From a checkpoint of a small mixture-of-experts model trained on Wikipedia.
Size: 12 layers, width 256, vocabulary 8192, 68.7M parameters.
Training: a variant of Adam for the experts, 9700 steps.
Below are experts of layer 6 (counted from 0) of a mixture-of-experts language model. Rows are named up (a neuron's input weights, with its number), down (a neuron's output weights, with its number) and show model dimensions 0-255. Each number is 500 + 25 x the weight over its row's rms, rounded and kept within 0 to 999. Numbers have three digits each.
Before each expert's rows: "comes after" lists some tokens at least twice as common just before its tokens as in all text. This comes from a sample of Wikipedia text that the model never trained on. Tokens count by the router's weight.

# expert 30
comes after: " (", " |", ":", " \"", "-", ";"
up0:513504536479517517531529524496505545547475478470462483501517525488497542489525470503504471491479492472516487488494496477441493503472504521480510493530506516478467482512552518503469490490503481512490517521519524468522460492516496536469538489525490482513467513528476496490476505519487449523488452523490505487527501495485493477526500532544465535504509531473482496516484569477489454521482493503550503503466500482507472488515460492539481491511511535462474531518510479511507590500493492519509463523493516508488482472521475517506468543511511541488501508523491479482486543492540545456502440496452461492517510484477558490469521459509492534531535509467528449503489509501531504529513459499486485467501529491538471480485511526435523517521493517487529535504492511495491540536492485
down0:472535485544520530477504507494545505479500496494508474498504521476483450492504500516492467524475487472466489506461511499484490575451518506461492487487488504502528535497483490499488519454517469496490485535501522506477519486535488478501497481509498529510521533494553513465490488464498551484536467499511490506495485508531496522497517470484477471538478510491489490452528539462544500541496469470488461484483480482498497457541463525516515522501517536513513502519472498486470513507510497528533445504501522499530431440557468522517479514539538495532464501511501508470488480525541515502469492512516497499460551547540466524508495538529513551480489497514534564522518515523506532491516495504499506478553509468499462499507493496503507492538466478521560490477485471502482481489533500

# expert 81
comes after: " |\n", "\n\n", "\n", " Genus", " is", ")"
up0:479534497517512511502502495489496504521482475483551535548496516513480534506494539463500545484501488500504554474499402528526527527490472478490527559519521469459484506478520504527550506477500504471514507521503506495493530508474548508515458494498502500478539482496508503441507515500513488444484516549490532493500536485476491539492524520505511498512534533507516497502512472520456545508496504515550509475465494486507470497529492519480452534461486479499521511497474501521522528500493515535514517530548530494502499501508498503470522530491512498475483480467518439504499525470481458507540500523495487449502473506491506513485526497513445501532462461513492510520508501476506476509466479518505472460488461481543484495516447526459491515523493509515513489535541485477482422473494521
down0:483513485492465489517548514498470502482509485503469523482472510492472516492498483553518479513482474490501532531505499493507540507468537489511526454504444510491507493544510511573448489542491515479493497501499559486505485491531496505530502525491516526580516450547451479532484499501507522491503498488489477503505494533509490465498497515475489535531471489523543512457488507537468537514488516507516512517517509523502480521486495493528518479478482470435504536524511477479484474491512498486468478505440496496489502475517526493458507505487525547510480528505507542510475521478542518526465506475513538482480493581484521519495511492464464509496524509505497492487526483520475495476503457487474498527501572504495498471501548493525506527496564499511450467514516489496493531528473449

# expert 3
comes after: " ", " (", " +", " −", " D", " d"
up1:450465513529542469501469530519519534547486532476477499508521492481489509475509528521509474512531502491526544498501444511484515500512499475532518540497495504532480534466517492500509510488495508514497500466511460531514524525453492528514508501508543478495491475509479488492470529530462462487526487529545540506533494533483479515504517526541530519508530488478527526538494470475489493469493493494553499496538492516461495496493500495503502499522458512492466517508526536507520510521483501501512503523453482482448510512524488444492482527499474458478483460462485484506496544465485488478544529504473466482528456482484504456482555452511474509538454511479463508480463490464520538514508527444485530489541489463536454521480457504520493501483440542490482511487515493507514499505494542
down1:506516530544484532516503446472479471470499540490526503555513511540500459513509464450503461485498495490543489485478441492508471522505512516492512445479474532477527491467559516496519497460486536524447508490496508493489491485502549490502509506487522492484477498505504540496508513478507467507501547519511490515520493564510502482487516432455488513504496541477488531510488532528495490517507495481492494493475497550524458472549502479510512511492490526489494492485471503541500507503465441442540536506505523468542501500522489490491489480490496525498503500480507505511483480497420499513473544493500537498546527516520532486487496479508549479494444479526518528523517490469503505527469542492496474489478439460511518508515491471524476466528510516473530502507474526494482475466487507

# expert 51
comes after: " ", " B", " Mar", " Bar", " Ar", "ar"
up2:466515492505446523503522523542476517498534498507484510491496494469491481484457502476471516488516484449511477465492533530518532478454493507511544495503496569504495484494452497486508483518473528505500492469480485524506530452502522531522503505526525438515500456502501511479519501511493456520484460545497473465468468524444478538463511501475495474495550532534493461476562481522495513528505460510488507484475508500528484515537503501521509504541506526514522522502456513481481491468470537498535493492481495515502520480493475470510488506494489511489536486495467500539523520539497489519483567486490476513483500478487482534514503489516473482506471513510509519503533519528478514502463507455458566528520541519520487501542500525465525489479492460454543513520531482495486461561475491
down2:546464544503506533492500504498466501525489522529494486461464465505459518493497472498498460526506488499492453534475464510515495545482481504477487545505491476517494525488475463517484505494503488447547459512495511478505475527491531524501491475502518493524481541486547500529468520530499484463529512532505578503514520497494465498521520478503481503499500498552465520451464475535494515534544451467505469519500477456482498480476525485543506529498484503520454483495530508482492545525490503481520509478463520453511448471532502481493469536498508488495497519512480508495534547487504452488509540525472491498479435507501489490495505490442492522521436484514497495511499456526512495519501482527499503515537518509489526505513493510514509455472500505492488482493512485516523549506460574

# expert 16
comes after: " |", ";", "0", "ed", " used", " moved"
up0:471521514504476540494502512477507506465508513534502467520492524421499495518520469506478504519491477516546472505528516506478508492506501475516541495467517490497516494422546511505478525539469508498499504488530496440474538456517462487516497487471483504475498512519457525524446485472496494453522491515518509467481504481528510518478511532436496498501501580486540486474523487516515505502522490481509520490459505490488520492524534493483503543569529493493527512483508509501509528515504515492503490523515513457483544510468470485535497529515528472497488491484519536508511493486539484464492529498515498517475505505488513495534494513498508451447462489523503497517470571518515497514463549489474506508499543541474494530506487490462487468512475492494456514481522484555479458463455521
down0:479464486508474533475485473488495523511500474527497505496542528510444517508465567506484500504519528514482504477451480507530497511482492495539521514497523489511521498469520477499489486511516488490462504550460523531480529497487473480466513472552431478515535501464484515495505502508498470505492497490479521500462530480502493499513492475556510531483482533516505496519510505481487525518480524513505525486540498521484513519496472508479481527500493512478498495483512472458571480452537505486470494483556521442478523480507488537512516505504506484500477514499479506483498448541461499506529480523511480544453497500460514490510456536551465446487475509502448473468521474455479506469533533524531473547462486498501508503502493475477498506533503459484476440510510481498483498494461561

# expert 25
comes after: " ", " (", "10", " List", " number", " two"
up1:532503492456489538501481509540525515473470548488479492495545521515542489488488533478479498504486467464512495490498498512511483490457502452490525488546512477522509534486497510512521488488507487521527513485537511516531514520479493493478488545511516514490525530481479482497498496541496512508506504545505481516532462487477491507524490502488533490433556469469504462461553507527423479507500480521500480557542478507503532540460505468473547533493494513492449517476463518523459489527479530486505517502518517498480497562490506492469464494525472517518495470468521510523454527505501504493496545557462473518504524487451526539490465502521539511476490500516481509509497485485452505506537555489509499500508536473462472512488554498507492473441497472489506506487499524509527477488512508
down1:489470490512516511502573486525524491480503440529528473478503492514480474479459455484510490520531493534489511520547472540524478542494487506460507451489492506485479484541513507473528522532496491488530524567475517487524469497523503483499480427483506549492512517502476525512479519481505477505464452503503509511480526491544448506533495515533503502518479493499494446516513462510483534509514462476530521449511507507513496477502481512502501512519525540511483484476507489514453478517533496517526510507501514510529518480515540484533480472497503543489496509548498474535516499481508519532536485494533481484454492541479502531463523490429489524484526502486487507501524421511509495530521477495503518501500520523494520478522526461504499495491503466520479544505490421449502521510496497

# expert 83
comes after: ",", " of", ":", "-", "=", " S"
up0:523501468486492558503481537539514495474500474465451503517503483495488520531539473478560480475518494497496497451470506541493496531481447491439469474537486462506496520499490505482509498479552489507460519481517482496497464439538480527504505466505482499457524496495540514556510531522479517498488502488489504546450427479501499526533477508474493484549491518514483495493531501499462480481514475503529497484525495504487471475498528510486448543470522489502500500507431475509504476500477508507486493498471481494530500432488495493478479541481496534483545539479510482471544510515511508512495494543468505498511525469480522556473483501478541495548496514525508536505514475506499470470507489482488470536522484497498499570485472535489499491490489520480501504511490512499492506527538480
down0:504459448517496517490476511510475535517520481501508489517502527485504477530510506474531518489517491511489515439516501467494504461494487496476516488488498489514518520499493483472542552512493512528508516528446488518479507539472502512491493470477467508479509548497492519499500521528518523533480548485498514533484512502516519511493506505503452471511538498522513491486472514497497480499476511521513491500505559470509484455514522489498535507485485485461507508522512479513504465470539503509489499502469503491487484526488511508530527518574502489458483508530519501475541491531481489506551452473496489493508512470538531513509502561521540534471571521487448498457504515513506528502522471567496495510506448467492493470492492483503502546459627533512527533506469501487505494485484519

# expert 80
comes after: "==", " (", "===", " \"", "\n\n", "-"
up0:494512449524458505490524547502465547508497536475494537521524516505477501464480491481502518532483504483502481497474499489510506530501534510512450550468478525515492518507529540479522480508548483539501567543530528543539497478522522561497490548516488486475465478454510496495502471515491503477465476461528484537544487550471445486477523518488524502526532468479497492489489492451449489521509496507470559488529485530501496490477490501491480491525497484486509503519468489479499462500485506497483512489464538503512436465510522477479461503484491516535515455495462534538467495503479530476499486505484533478475470498466444520505508487517523461507482551498471525506487512521490541515505550494462508491545493523492496495515503478485526513487501517533497495512456530506493486475498498
down0:518486470530487515509481464476476525494504491458499466524519547522465508528493471480476523495499539464476502518511493480500507471538502495464490506469514494493486495521502499546490472477528522546462496559481506504495487442511467493471513475506500493475505481495486517566501510529438540450491517479530486504521482481536479490479495508512485475469474474505520528521519488502520498510509483525484518497502532517460476507502506492484484491480520540501532501516512464495473445519489538553460466525534572501495512488498501471500502498504528498523489509500464511491497498480480447503512477503490491464484492512464484467468520496491489516517545495507514515492468531476517504513418515523530519509500486495458461457504527395454473510511513457505495484538532516510513491487547486